Experts of a small language model.
Size: 15 layers, width 384, vocabulary 16384, 57.8M parameters.
Experts: 64 experts in each of 14 layers, 32 GeGLU neurons an expert, 8 picks a token, a softmax router.
Below are experts of layer 7 (counted from 0) of a mixture-of-experts language model. Rows are named router (the router's row for the expert), gate (a neuron's input weights, with its number), up (a neuron's input weights, with its number) and show model dimensions 192-287. Each number is 128 + 32 x the weight over its row's rms, rounded and kept within 0 to 255. Numbers have three digits each.
After each expert's rows: a language model's description of what the expert responds to. This comes from a sample of Wikipedia text that the model never trained on.

# expert 35
router:110084092182133147185138199098120140120110059129135151094144158097104052192179163152174181206087137125156091213097108120143190116159143130110138131119149091102185153087132045143040136124150104124098114151116089126182120100132087153102159159097140105190130141110132184146081090124124188135
gate0:114174133081184113115142089133087160119158140054083146140128142097086168115120137136182171094130159096107109174112119134086138170083162114183177120142156128100155141130148170142101121165120078151100140055132190105168135089197081113194126099088144076130190055101140130087130126109104070090
up0:113200130056182134107142084128095174117171118067048110145135119121073160105097166103160152129114138118123098161090124127127168138093151123179142123153156151125143112137135130130085118164131113153125176031129195101155122117188072098197129095135137086115172057102153117107116126166112088117
gate1:154167089112159149100097135112107110180123117119107162084122136178147121058089085123093112155122146092161159121104142159167175132099104142132100148141127114171107157108099149106107108165099083175150164178138177144090132183145134101113091089173124158221187130115139178109120185076148157175
up1:093115174137077069149151147143163115079152118165148078160135143108069158204121181138101147141118126142097111082118103103111124149122123146081151103091127091099173090132115092107157134093125194061111081118130112137154103088118183138130140198089148120060108102137113089158100114199094049117
gate2:119115121075082107044117127086056099102150133152048110070138148069102116054111122121102117167192090088127141144093105173178098135131138060101164126171063135168122130141144092073155099100196101185108102155072087135105150110155136125129139156127110093123137174117121117119123143153125150117
up2:156127112091072105110137104132046109159139147110132119111127128050107129109120147115115091116166100098074115147106105139128130087114128109091167143142089140186182125135134131086126109133187090183085100103141120084161154114180097116118165131135094083144135156147158152129140134154130111095
gate3:089097107146162068136100159146080152111128118156149104084088126067085074157128173136125130084021189144141092130140130056147182109075094066099130133158134145115108181130150103167153123197068130088103123122133124146165084123117113092116109123106105145155095137113162153168122155116138141137
up3:158129130148079191171157104139178158149074131092140134132152130146130160059157082107118128134177119168153126144174147175115106155157172114208142110132164053158130056145125140124118085123123107171126143167139104124106102113147154184156105105110182118138172122106094107110115126103102114122
gate4:150104076159149142184134157108197100159209094148174123111123081147084160155119127136141152150129103101160093169069086130140150102090118135138190113126123114155106104116126103182158173114116156152173109159106154204153103115120081147112132205092094153109100123109139109132132082137143187098
up4:102170107200145089160175136126121082116085118179138118113111190118093149088076140131103183135141140086074154101117162114236137090172157104112121108090163146075165117150113111147148167129113099114177103152150213127169107121094166171155115122112207165113172087125078183087079128125110075093
gate5:162114150151130091119111080112116126121199179115148118134133125124140122120155156107187189139166144155152130121148122129150091088102059086134186088106108144173083116147119163142138176090092133178172090162111102173089067127125165120176149089076141143098066138094112091128164131137160146114
up5:103104116143165143175134114126119157114143098118155107142098072086153128127139137130188113147096118137129144188169104100130127122150160128187145186159071149179154152119133125163121159116105156130170120153105139111089124126136143167134135212140089150190150147134094059130138071051189120103
gate6:100122168185144165137145135199119107115097162146133171124160085126109126129105118145078091129138128169116177121076098128125093154141166181137081050121088149191079085155109094110181099129127142073177123085123116133128080122108137088169129113135103125075149078115111165052196115118152134105
up6:082137147137173185170129086171143117119159162142121213135153148146068117111119105156115096103085123159141148155132111102169103159154248192164127089169092110120115117178108093112164123097094137097136124117110153146123075141092170129150165169115148088091151085120111145059226076127147134109
gate7:101088164130129148105157132107182080149131168189079118197117149108123140134098128131107119106153117166100114135119091188141105097161191060117097187137090111152118087150162093127134145104080155134186151148152138152094212166068186149090207141059163175133117117130130063162130183097139130107
up7:144146112138128076139101105154129116101119107078158142062147157154182150098129123122082147135143133120160082085130172100052140185108121206117115122056118134090148101118115147158104107139158120099110145147136164135148047111162090098136095085181090138098171138137114150100136095105136071143
Description: Digits within years, vote counts, percentages and coordinates, especially in tables and date lists, such as 2008, 1936, 57.4.

# expert 49
router:130098113163159150118149150130117130077107186086104119191111087139089122097061143117182092128115115096174171136114055126161121137091130127147144104154110111156142099082186120058144115115172155090113118157101102080103102169098119164129155166149113047114110092189092134179110153168109112130
gate0:135140153198122126132192118146146122096092139081139106102152115159087112133145108179145143114156113132112142081046146099147130143087081114094104092095164108150151140125128079092174188133089172145179091147113094131145107173106151171083190137145138129177145109114111155127093178164183130164
up0:085130121133163112107081143092104148144159125087098185123077128101100113128115094082163086116134086160132117076151196101117091093109072105139111124177078193116054084155098086162116089141166106135139085121159096152080161037133105171081103142146176159090112103187088113070089084136069127092
gate1:072109179146166151121087142179087092121158143133094196152131124140135113104124159169140122155160114075118204088106089094153092125163127094103092144095158187199119144151110104164162124151147174096145163163122064136167110113123162093149165103108124112132144134122155111142101099161134120135
up1:119116130144179131112104123125070045131129176207146094126127143089121132124113128094082072096160175110068190163089169138159111132195101165173106072114139148084127106116143108166133144186163124059117169108117117107126083093168181121085121120096105073105156155127073167124138120102141075178
gate2:187127108108123067059116130075106064162107141161108146160110101167130107129141092148116154098081198104159115144127107113086086079187159038109141088096150115153108169171143101154101095146116046165103142193134133116160119142093174178157142077135131119187137112102113099180094163144161130145
up2:126100173135126150189172080137173124052139111148163145129116159084134108094120154097139155139170059121171130122129117125148097129144132189135110162171090129115176110106106121103129136165136162064162158070122156119126122142182082075092140186150148129064122105171122122132167097093114127153
gate3:113082121086139114079120137186142099094191167145125162165106125111150142075097097069100112129151145153150139064122109127133064150095110162156108088088160142101133181094131105207188152144141096062136093116110155101098074181125126148140136134143147154066107170128122144093174186117154129089
up3:106103084152144078079113174138130134121201133113146150164139085139101062079152095067106143137115072162145061159096116140111098146128115121114183130189160174134093166145153132151176133147131118162139141086102081198147142093138141143106108101159156099167098129135114075182192093130130213086
gate4:041145112145130122200205111078123090102106179146073056168149080086142126150105198141087136143118185093123178126107133143136110127150167188182133124133112146130105088135116144072111097075102126122092083129151097138119114144084150140143147141110099166142083119112090192111126129155108160231
up4:079166106143162108085138137112089104176144075117100140180107113146158094073110166150156121133079122082104159098125144145152140173089149140107130127149120118154073142102093185141117126140083087106123146122154107107119119125208155090133118148080148164088068168175129109169119134148129168178
gate5:129169165125183102085183128107129090100177139191142113193141184168108093113096126089101136206125126149145185118124160126151061114125109129172106122114131149120091128131167097161154145152179035111135130107115120117103152160106117119156126167139158209164156132145168132105153172134133164151
up5:115117079107150109125147154119127128169122086112154123074105133179155159149128131096120124124147127131133119180175104061124148159075149147148079127090105131112130151094138122063133198191090119104180205100089147114147159108110105134159136101087153080129112101172119163118106132141074170119
gate6:131143157171172109166135143131111113160097133118142138161160079122121155102132111123058057186142163151145090157190131145133103108072149103159103105109136089118098083142156151124148095097159173129101138111125136145128143093108133121137092136074098086016134087142118176081217158146138165168
up6:076123196166102174186155123158121118137118156140121150200143087153142138129122086105101078112121111124132120110106105123130081145061160104140073137125179100147118107144144115074120080163145147081153079077107121106090120153131149093107112139091139083064118137146117177081151150157116146116
gate7:135097087045104147124143115107075112092108108128121116111114146092087133111115119152138186106104134137176128151145167152158095145190121094131135106122106095119175114123135143160126088134138062184145140116123116178146119176065095129108131089147142065109119110083156116112147111120158198115
up7:086147136126161092161137183159124098135134122138152127132152147172168107166097097134133078094106118157112094061126146120138159158088145139084127119106130070121093152166147105135138157150166194128127139093171174101126099131151177061112126116112103128107111154167139152202124178124113131172
Description: Apostrophes in French elisions like d' and l', and accented letters or pieces in French, Romanian, Spanish and other foreign names.

# expert 33
router:119069117170083057168117100141104082170143138172178100116145181152150120168113203087149116118162153115132147195146127072145136140111167161115098152107097195108154149156116080152112140104162078167101152136123090076111200116136096132138196153134101167155161145042210088083113081162149105058
gate0:127091096128132106207136109115169143085187078053142090157132073126078059137121111119159135112077140155120105118157162123110151114134138158145149145130217145140157197125110197167125170108152117133137177087159096112150126159126179104170152139076134118092139123115152127136126140123068178158
up0:093165156136120146163103128080130141107092129054098135163078116169081098130145150166139184087055179149076085081183109070132180080119149122105156128111166161123171164126098143134107083149083088145110167177147139105159130172183120128128167172117188171104119117105144133121155133130123075149
gate1:130120159163196194125110146157112094095177065131083116087078072145116142071098131187112154116163116083125142172145132139124148129107161153096172129157161158150144103130142073165112116081134166070163125165081128148143123071089123096138126093066142162079104100077128071093101151157155102159
up1:108211152181149156134086115141082115115126113130094094114026096140124170120109104163117147117072146147090136162119081103141140103171153170124227126129107130121097093126116072184168098141155099101123105188150103182121139055135154133140118177058128119100100120115098125096161129150142096167
gate2:224124137091169160147127090180114145164138149194113108103145156118092100101135076064089133062063128150174110088098089095108121106142119133086167116125069093147116103135105147123188179108137151163096159121105097170156141127158158111071088128129113118110076117121105083113160131180112149102
up2:097207119165139102128073151184135163086088058110168133115118134127085118120126083147201139144192166137084156145072153171119099192135173136158100178092191151154171153206138106143100157134159090047159137087144100174157147161138113095123178128159091121125135122122093122136149119176079139133
gate3:088111082136110193111096140132153114149123148127189114115173192172115122109165136088151151184107140109086138188110119151133159094127081066158072160126121118080126145151134128110162143126152173155092163175166083123108161137113096069106127124121098131191092118107113115030129117149050137133
up3:077135116122100115100108157157180113076162140085089129126152180111186131100144087091134175152094095106118159171126107134123137093112140090138102208095089145051131130134130109145137148131133123154067133131131132117090154158071157058136169118110144180150156121110117099110110068126126127184
gate4:066103178123139129183085118157139145140149147126146136132079077140039081140114144080157142150117158108166075147139164158133113179173144159081156148156127181145143146166136088114125204133189114116113144086069117112150165125141162097198167095151140175103125050117099161133157141120087102087
up4:064086145118131114180083151153121132085154097122107115144075083120053065137108134090174118131141149160147084109138150149150101179161127182108171143128122139130158156193143111117113209115171168075118164105111149136160168132116167065203151097148170172087103073142122181141162133101093135102
gate5:149131145190146134101176102139125097073134114090097123123135115096085116064094093138113108161139208169122084082136158096103161161098119167072124106100090163155128115138103102149118159146149108130092145135078155181104074071100125157150148121128139149092111094098158112113159112142129131162
up5:146106100183147170104191087126159087043178110133113110106110163088122117091124120177112110131157187162078080136138170096076099145123139174052139099159130154120137129154144132179120161178141109135107123146098148186098096115126077134132160146148173190088125120116167115102138111143160099164
gate6:074112115091120112137052160108110178149079110123130086128152116129114171114136098140163123115130173153089097144103140082140093125140161121147115071139117060126080149123074122114140104078124123141171208168102126143149145103108090202125106118090134061136114105085141140187098099135118118119
up6:187143134158143147109197119148140093107206166130113166130124117116153108145098129139122100139127096082150143097159143168150164117113112107128147186111156168123181094150165113131102172159116149142078010105151119114103116167156131034112144126151156176099112147167104135089146146110107134134
gate7:118152147142155105096150122119097179113188168096111131116110155089111117073111139114125125131101100130186123149130050145102159167127142042139133139141117110134099127120150104170146138083087109163211116100107094142102114076088169064172058170110103123099107119149124131132159138123140147077
up7:171116091147074116135130130219126131162122096094158096137124095139143150174188101080141144154156149162137102065130181103112079155067097231134088127163108115118183143095123152110112120190154160079101140087165169097139088155143063176132173082110086182152120158117097105153114102108123109164
Description: Single digits inside multi-digit numbers, mainly birth years, ages and dates in biographies, such as 1938, age 87, coordinates.

# expert 46
router:151141097156136128163091136111111119126093156059150147137131120143106163160081140162162067132165110081140146092147073122154115139135117119167127095144121157135142108127149080158155076149171127073113108129101090136119106094099137134129149190175101066114148081131102131091126137195120110134
gate0:120100096136061108138117166125085167106109117188063072070116134149143151145108080133101168130151176191113130122118189177068132103132117122142136118158132196156156087162140102169120151132146077156156134116142105097062158118128142071151127120184138116137099138126118144088119134125179112172
up0:110175122146072151177096222159131126114124114135137102106147151133109147153116126107093156118114154095102148106095172137166140156146190070136181135206132218122129093118143086163123175148152071140137096146180127149084156129077141084103138121148124180105152162103095190143133090133149156173
gate1:107162171161124173163118105115094154106101117096192155197130125103110122156102127108119172138128171118105097163090141101150088156250104106116181111135116131136128156144097155174172099080169105142126126080121105133105134175101123133093117083166143176192140127099137114144158096154125073105
up1:129055116091125138144100155126128123160080158153106066160185104190123104161128096119121080149074156069074162094145134112141085127063114150159090078140113186128095146129075096132163208112134125114090117121144197111095151082129108096133123113114115153142098146186140114120110122072073129092
gate2:140108180195171141134096146115097128105166142096138117099107104134137064141132159120144114104132173156093146092083105118108145149150134074126113103143114132092086098149118058138103117161120166118126159110120136169147157068105114074118181091159151190036172139157114127151055108187082150139
up2:148191103099092162143104160114141120153083109143115135152100097144141122119129066083115086117111061153082133152191130171056151126137140188077175114144147158135144126178116181137157107133156109127158072089185123160186159126178105168090155138123141156146109088047118116130158156088134149144
gate3:197168123073146127135105119162079126115143110166156123092074118124126133159137115122114150142113108112113139159119104075134157124090161136065172178074136151150171126143098177174154129071122165130123164120172189119163126122091178102191123083118067119083164111157171068159169122144132162080
up3:085168120104132140150151062076177109112092135112103126156103062110112164196177107146104132080143142111094134170197108173094100150181155125067152146136187155183185130056140110167100104162132112117123130125148142119150119165124118105139138145110061119126074123138061116146100099110114108129
gate4:088143160072152108158116113142134131103108118139110108216124138121170087120127144157147123133128098100161158126153061103137109147092111076110184086079121135157152169114125155112097109158146146098157156137172100157071097126102156060140128086097138122152127094087093123091147107117089169093
up4:164084108097115161145084139160124122114142175056198153091127147104091159131054162170122202128121172137120119183116170124154091110054068129107104181120175180089115143135109162175149114225170052178120085195103115131065090197076138115073074122110079113138104096219111144187148189144120144125
gate5:185168098065106137101151144184091117082094057105204152091105142092142108075107133141164140163083133062144114106110122151124068165141137073196104063110150157151167089139130148139162079120122102142103119129157111077069074120072136094172100158138112071117168124120067150147179117109090142185
up5:109172088088089100159181146190158097076146167128180158129147096133144107110144136100127116151100139131131118150054129141141132141175151133143109068121090191137119158158108189166139059151169165147108102140123119120052161118149100145139094134128107133139129098145121127147099130138120083226
gate6:079063132193114144105131168079116163153157203134160091067173124174145170109093129181114169172123086072194107107123112174155125159148084163128166133118090117105126151096148134129114159113194143143141120167111093124087091106126101109101125131107121101096123115069155136052096147140179141137
up6:173156089091162111124213084154173098106129127138073092189160147083132117152174143074113133107148150186145126136107070122139081126107117113102160116145142116128177164134099155118113091142126135112194152130082110145131090135154118090191090189105169129188145108166102127099133133181095127140
gate7:128135087157113183165090187079115053082084137061155084088087146110136134099166186098171060146152167111176096149140095132142155100125217128123122084089062115184099140146076105134167131066138145159108175133163129109177148129107136173138127176142124107106135082140111097071115119092060106099
up7:111183117096129148176135140128163145088130120129128123079133180133106097114155176149192176166158119149113129106132109145111119185125198062145133088122088117092108134104130125156109140098137109122100144111104141066090193121120189073078065124093131151071093151130119156127114116119133130134
Description: Inner syllables of German, French, Spanish, Thai and Indian names, such as Lever-k-usen, Conserv-ato-ires, Campeon-ato, Ober-oi.

# expert 43
router:150041110103119182176149116110078117162135074122146137099132204105164133130192073123077107119103114133145151112137126098126177126120106166193095106106181164190119179149115159081105098089158178184098145122144095149108092101153131124089112084086114138113117115133148143096108084096117151123
gate0:105055128125076128130134108173136123116088091151113118163102125113114193091165090127167136111132106114156087112078122244111153078088114156218113151136111062161118152099102167154125150122110142121135104114114106108081145132101160103107058148175140184133168163154135135184138143152097200145
up0:134151163203119145162106120190129106124130098082086111109118151132168212142175127131089160127138120161141064104104140175134093093107124197154124095143102077160046127119111169131109118137076116120148060156127108186140138123091090118103062172128134152103140142140125165152095162132104196161
gate1:152109146128108124122145138140097117144163151140149150150069156126091138150149198121150182116130162083098132133093150071134155095062039142157128078123163132124103152114175122095166152122142074097123158126159079135093104113134214171174059075125132130156140108123116169101135093110125135128
up1:121167124199120123150109159087179144128104115110109100093171061134127067136103143123126083135230135158136176133116124161161139118180152126127137120154139136089155095146090131131107110150087174118124107123085122138189123131108030142120172153118085123080114140126152118141069135122135128116
gate2:178072161158131122159136194159146113143153137112075132106168185156112120179081096105153102171089135134139143158153130158141140099194114124109110127133165169139081076101138175166119135156118112158138111156152130165139170133124167137087157099133157167133127166101112187133139076135065185164
up2:129191079107102130122088121063118138117114167098104193111103126139162166129147170132088094147113127129150126153072176084083099052137142151143132091106084120110147088164088087139104092124115113153095148097092018100117134102108109106139147132118143146092161099118069162157171146125113110091
gate3:130129109113128149164137131092137119105097162169196135140127161123113138129115129092189138153145098131107155114120105053165140160146083145126094171146111150129167113098160159131122144112156106144128133115106082101100162159117147173199084073144123124087177096150167136112126128195078086141
up3:076129090115108122037064157072089164134180110123124133124120104048108086160115109153097153127126187122115066156151177167089086168128135159132168056157133120110090170133136138120108132111123164071082159127157146193131123135150152149121207079102181156126145193017088106114112139105144166116
gate4:110079164142095158112134099091099214145145126155152200167138155176150083089054087171085137129099137142131087128129101081165168099148123113104154115050065091093092150142135142163105097074154142105130134129086184128144165100165138174098087102078137080144138171138139119126193099101111107065
up4:220156125076122139129139114167179108118075117084152114170161133148102122113132126128162124110105159109106138095121231080104070106125150157118087161162140129152089168166132157081121089158111067157135126092183087138115139116087107157095073134098158184129165143136142161159115130116132152109
gate5:164072121151129195175119149131094101052080126186098123122104057138082126139106081117044139122136108136153110116158107147157104117118099095160180116059116103118136074166127140141171118118148141166122095107094132110139143072143129156138087126146091175103087137158150124197114090089138148139
up5:131177157143112083111124091162141153189177170107144110101125155111135161133145131172200057146110175108085130159085145131104175146131151156080122161172105117134075131127154147159111150145143164133107158168179153124129144143113146126090134153105150106142162106128111136054149163175114164101
gate6:093130160075104110082188139128119147111103124176104079079122106143144151085107099104120144075114113083086139127096129103092131134118086169118091144122211081201088120137138125092122134086123160141111121191176171138084154139195126150136084101132092192087133134128154138139116167088119096124
up6:150114090170141094169131142149127115106146109179093075072122112127121064123098095147082090118093114109047187110105080105065139123096109110076095073208140139113110116171141143091117121103144140191156162146183136118144139122162081144117122131172122149092113082087152149141184114129141112145
gate7:177173064131105114116174131103098102180125122129087160154112145140132140176128147111145137131089170123088071131148146096106128119157134118163086127132189125113143108114098114170149113164032174125136127188135120149134171167125057171108108106195156134204123143159096117171130046164099125100
up7:135141130143164160064130152117145146153147128155141100129091119113149121156143137123131116151108090115142171134106165170182186086135073132099143137152102161139160105146160130136106116131129070143117220117045110117134117165155183161156143114125101060045097099106094109100156193091133115117
Description: Line-initial dashes in infobox-style lists of specifications or career entries, plus table pipes, == headings, coordinates and astronomy catalog terms.

# expert 12
router:085113140130152164168045116050162124086147091155118146081124112150141113117150165106143150141155101184134101109119071148134083085124135120121179051108172140102183095189139158106113129119113136153144123146119083140119109143141095141110160125088109133183090178181119097141164146096143136105
gate0:153093095135126064134138149110125101129166132090128105106116155160090073090118116142113141118194209123097184160141063187116141144199113184131133158106173124135119130132155153121192129104113155089119137121121131134053143158063096180143118117092167100095149143149093123239163177095128154139
up0:155146122141160097086127129080123127084176148140139156081128114137121099062132076117092174122114152143106147085155143181105107062198119089145127167102112164146085085200170114131159133112101109140066074073104131109125093115096185141115102130067114098115133128176056154190131163098158154122
gate1:116140190135158205161116152103094167078083140133122177137110086109101083081119125130168115112125116061141085094140060096133116148128133134085145153157166143135125106146193145177092154098144139106175172138123161074132166116093131138176159085189167155181129156140117114132093114151139178072
up1:145182082155164181162129108159135141138131099061184126111111112135133151104109134185139166122114112113116156151096147109105087092132123210122120195175126199143115135172152152140142090173082155127139130081206103070117156112078187135144063148169138160097092123151099136198165145144098163157
gate2:120105116173203141166123218158102160150143136116105179098154089092154192067111148198118055122174116116141052136102138188121159117123146077084151138128108087194111163144143139143106141148145088142084091157096105117129123123129112080054077100103081095065162200107144124119129118107114105100
up2:129108091175118125175183161186136134063164152133119154096121142125162201105070187165122058139148156124155048112054107110097139060165137141093124161094181116122139139116140131103130144224147130136177107136112116115117104098099139083128151123154119175124115146203168123150086107105133103151
gate3:133172097102073163138128160123157089114104168113177147089109110179120095147133089067127105146085122121105107094097091139107065141201166109108165146128057122189134138094146140150090121116114166109139069091146107097129129159134107186076083157120112168198124095175115113149121115138190158092
up3:155014155105149127121138080085117043137159166131158124173126140109132155052126210157137165142168158138136105139110113103091128138147090164115172097120170096143141130160103088134103122154105101135163158175137132124074098133128101117102123121156133133174106062140112105134159179124121112098
gate4:126076123134149125085167128146159102082111163113181121138156081151142181106109133173063122108061131170075110166146131141129214125132107073115082126192144126124154155109060162149105107130168106145142106126149136115156137113168167121182148077130131144134148062111093128106187170101179070085
up4:128091090195134087062153090200109105117180167084192050144146137170120158100082144159077149133114160190137156125151169119125163116129045115115138094176110132151164079090086093109106095160167133177108094115151119142138132120194200129122151079099140156159132134138161143103160133110125032160
gate5:062110160114117099168134118087127168091146165132084129135151155149084048168096133131112140136143124091115149149156105143144093135058194143090123089107094139218148154155133148141113143110114090088174103088090127160113170124129032152136139131106129139147116167143115110085114127120142130079
up5:095122209124146078094142145098115155080173164100115155060116179129153042158123192082185077158156120145113154131178087114124086124146132117099158163142133125113084112177133140176118167135104068103129070120108147159131108136099120158106148117186143091176129170182049150126106096142150129086
gate6:132180129161147170142068144126120152098091121137150164120127166176124100196081151049136141157132140163061067128119098113099095082121150097121119119183157073123109108133141085170135172071156145123172094110182223156125116116112112161145115107115141074161095121180133134166088165146133186104
up6:112165155158153158093138111059122132113164103166056167092084096118190084086140126099103122118084127112124117158174108204150127138130146118132209089134118115119100088091167094134114201106144042108140061036112107166149125115168186154156130088100177074122130159122121114145120132162153104144
gate7:139147085087143126146099120054155150137117100184116106179138122123097174145150083067093163142117135138133125079095137117158038104167099123101074114133148167139115159181128143138135127125165116117147129148170149116122074133106136135144137001115101165149119122094084113112165126121122162168
up7:140145118145117161082096100119188114073137080112119098185162134119125174106122058128149099171167159110184109139123149186148140117147057124136183129195166188105088158147188121147091149133077090156149106163136118111085115097126112127114202113067176152134158161117133161119129081141131062164
Description: Opening parentheses after names or titles, as in "writer (born", plus word-initial pieces inside titles and names, such as Power-p-uff, song.

# expert 23
router:176186094100132127150146154126121099138144145101142149119063142060144096059134116163184148111094068164113126124114160122147150123147101105196101149161115169119170108139114163121097107081094167111116120144161057131080132116146117154144176067175154111167136108077089113114093127065106129147
gate0:127126133124199142128129123099166170098157144161095134142141148125166118094101093074111141151122131103118112088115080165091138074145112144115200161137124118158125087092146154184175127095093182193135078110110126140104186137149148187214092098078119142148132172168113125134121158070124134167
up0:140120176184115167137197132170158155129160186151116108140154206137149125071127122128159141132090144114090143124108111157103163126118145074138191174143147122149097128142200167104132137144094205138149091161129159134121161128078114162161155189157245174176098174116110144114090120119124125173
gate1:042106095111139206148096110130153111156123155117169097059105167109180097068125125126125101168130125117111106086053136154164149139162166119128115140091134112097107161149146127148183138151157089104114109143113069168142124152091111125121147131122104172196153144143149109130082118106109118128
up1:132090142129096169104145192121164140066036177099086127171115135129104094148114120095044109124119144117189177068115129138111088155145137075192141179153173174110103160167143150096106127087153135093113105123043106140133154155144098101100097104118102112128055087167157126179082158100091124126
gate2:120175177169101123114150150153129103126159118136142143125088166101143156117098133097146147162088100104159124146098145185119106118148154124095129161154137156086132104151165162086102110134143079089087043156181127135106143076082138069120072160092130135162126148129093152165199113074175127123
up2:129097116072129121152130085119081119152109153181171108127174105139119071152161130165084124090167156140087157116151094086102131148109068156140099082098142080156102158102112103184151151128105169167153186117121149148140097141155144179136194128163127112113156100157182137049085131176113122154
gate3:160127173089126153148163100148115152065107069152121083118181153094161165103126076133137079112115114112082127163129118159124164113133114058106111108103079138137063130112161200212144125076127090202090128165170140143153169171165136063178121042125172146109119100101173139056147138176118124194
up3:123157071115141096142056135111123077085109099132132134114117118097142153120104145110057123123159149094103109114097145144208202163142184103191080126123072165108115160125121136124121141082074148144079129122123113104133086128066104112166088117142052118146116090141115103114136104121158121123
gate4:172164059070120087138062115097136126080161115124125089112102119100073115125130107136130143128122100156197065095132111156080151070096158132158100109098123103102105163125126130168172107093120091101094100132125130125089168121089113117111157152164147180140133123113169096156165135143169178136
up4:110062177153100135149153119159134135146051166091090122159155100128141122152137173158134100136109111098083158190135122119168108174135127125084187091162130155189148118163097131114093176166099158164148142166097133138195117108112115137136088135099125079137144126120144114064101109114116103114
gate5:157166103090096097182121108153047088059127134103133061085178123140080143126083104160105134081123097189142136105165132172186136122132139130091095137125174170082116109164113143103120129110136111170122110146136148136140166116082147120205140079184103048132113099108132142088154115139131114107
up5:152102141142070066054120148103150114123144156088103092147126127141156124093127144128107205101145138143081138111143115165099168076095088063113100138125115152066110087160076141040126096119112205187047059116160071177087078154126138145089092125141109129102157166143157158122149161178129095152
gate6:096148110109136153142129148150139128121102156131182119132075136077131147093087221140124088098157109100143151141109129119146096103113171076140145158171124147146210127156098124112177120134191160134121123148192132114089127140062170154110121152147112123143118096097126124200079172135145154079
up6:085099134131100122109048159062122192140170182113118152147118171179065148102140077172088167120087104154124167085147151118159159153133186121165057117068157069101079144141132072148070149035020151072191089155126097096173165153126086158137096123127118139164089159116136120120180110127107120099
gate7:126086061092096181115102138131132124159155096104163062110148190115094166073086129159156118064066166074113175122094098112084100120165097094186102122092073128146025193127119122178076146102114148159148137162168171142141111156116118134119098103139160164087176108081135173107118138135151097098
up7:143135119189102102112162140169121129093110139130110223194101068153138112121124107121100146154194120128134115071154186136126141160111127176056144081122149113113191111146158103094164160117137116094125160126076096135142161105138096105111127104152114081111114126200119119138089103086090118143
Description: List dashes starting lines in office-holder infoboxes, opening quotes and brackets, and the prefix un- or non-, as in unchanged, unbound, unpaid.

# expert 40
router:095138095082173111119172122106072117088216128150123120143120121136168153154109128138133142133120151137075142138149129113109138060125100078084104163134172109118113187083151142127153106122100137121154101106140180158102062146122146122126109053128112089148175149166138185121124158127124120125
gate0:127073089115136133116113131132175208093122176148168166157128194105096132106177163082128105113162136089109102172146130159079101062174121112089107073112164121110094129117156178126124137144148151165071149108164119104108135140177155168115166112075115139120144156151133146145123204129188140200
up0:085078112127167143135068176168168157096101087120133168132165203176064115180166141073086106096166123125084134159157150157155119109127149039173123156142099128101083133162117198152119160154093113166102123134152115150113021114142179163143151138058109155118122137108095151165087221144131165144
gate1:160167150128146108151193124097098113162106105076071110145082164098201152130142074108108149130174145103146149190167115110125109138147145096173089120083118104167150069153070138097124082134133144136180105187170109150153076131132151142128146137137126151122104107133103136091085151111135020135
up1:215167155176158126091217098072166150112080093108100112109153132166153144182149131186099123140148123112187161116133190094117102118122157121097169123076146205183128120131135055130132170158118138160194138126113145120044121091087179183134079115159076108141109125147098104138200136102137119108
gate2:113114130114147094144099139227094136111167185166119180088145121129163175184093101089125168086122154096134085148102112107189120180160172112084107142056145119194126181138119128110163139113106131105099047129128137156113129054176163069172109163178188146184128102162100138128156105108093167148
up2:122120099110136203164136082084108102208130102179141097174159180139119125161150127102118120124182142129079127115114136084111111122116088168188151103104107148155089084144139115133078145148134089119120185098145087114126106144104150107063140164104132146111224121178168107088173127129194190154
gate3:133100152136148133115092181150124152109137063136191103170185140172154117122128124143175101168150110123126096163070106108162111140095080155153047091130102083108060178186135096099118121134073174176131139165040194148122114109093134145096122160143133097105099138105156146128105154094114114145
up3:145152144105121124133103112155117113148142032118213117150155173183166136154150131113223157156135177142084104159098089081150163159128099135176083084141116064100081180136155126116125115131100135115137097146079218152129148104102153157125103123128125056123118142125154148107093129104110091132
gate4:131117110082119074128148087131086125146156162156059108165202143149105121104152113110110139139111127151043118101114138165214028147153187087021084156175172105142153125091130103114128096188101196100117142146170156173081144162077135143131179136137118166132122121183097160139124129138139113162
up4:087127119124143174126091132168171111154182060164200090102119131093120120117110078158149120173091126113211176088146119102109138151119172098157142119109134168161105138104114127101136136144167140178128166083169142100168068129121118133163091130054138126108094130103217099123109080121128111192
gate5:178141116153194134137137099126144191146175171167132084132159170175163148093157115108100137067082115155184193183108190111140049119108130131188115138141191190161104095106143100148151114134146088128116082094122110123080117149093071136138114119090157144159197163133127154066156127196081163108
up5:144173075153141113114147204123098156068111141130161112097123086098163031164123158178157106096191120100134144098051130133146134146142205118130176170093176087109119183161105146166178120175125123073108106139116116111087178097102161122157130139152149174160071144137183111125160155179093146167
gate6:156103152167109120125119117166153159080174171132104129125193091098152166130147149139134171142141162112069195113021071192100104088141114131030136166133140153170083178103169158128137075104142097116126116109125132100117161187154111042196099127077110141154139085178163113115156143166146096121
up6:172084161139130170173134159081118072083147113111133163129116115099211154077116129108142136142143208174108164116048105158122115123122094117095164212109114135115159122057175153144111161107104158122129209138090121083185162191136124074173146083061072138098129083086148109034129073119119090128
gate7:083166074152117128131097152143088083139111163156147070163092117081120088164086137154098189152140121154175115123100138071100153132145124166161134100112191170107108123150095120119141161097093149122169146102202136115161158101095150119134120174145127101170152141085101146105121145136168163163
up7:167164080134139132129113090096074061129148154114174081145132111080120096142132166155141183119149173145149112121103107069098178137085134137167128155103147117139122141162116148130162169098111193122148151111149151150147136111123165133133099179158086104168156127073126111095141185116135135187
Description: Word-internal pieces and common verbs in descriptive prose about locations, such as confl-u-ence, pl-at-oon, located, was, "the".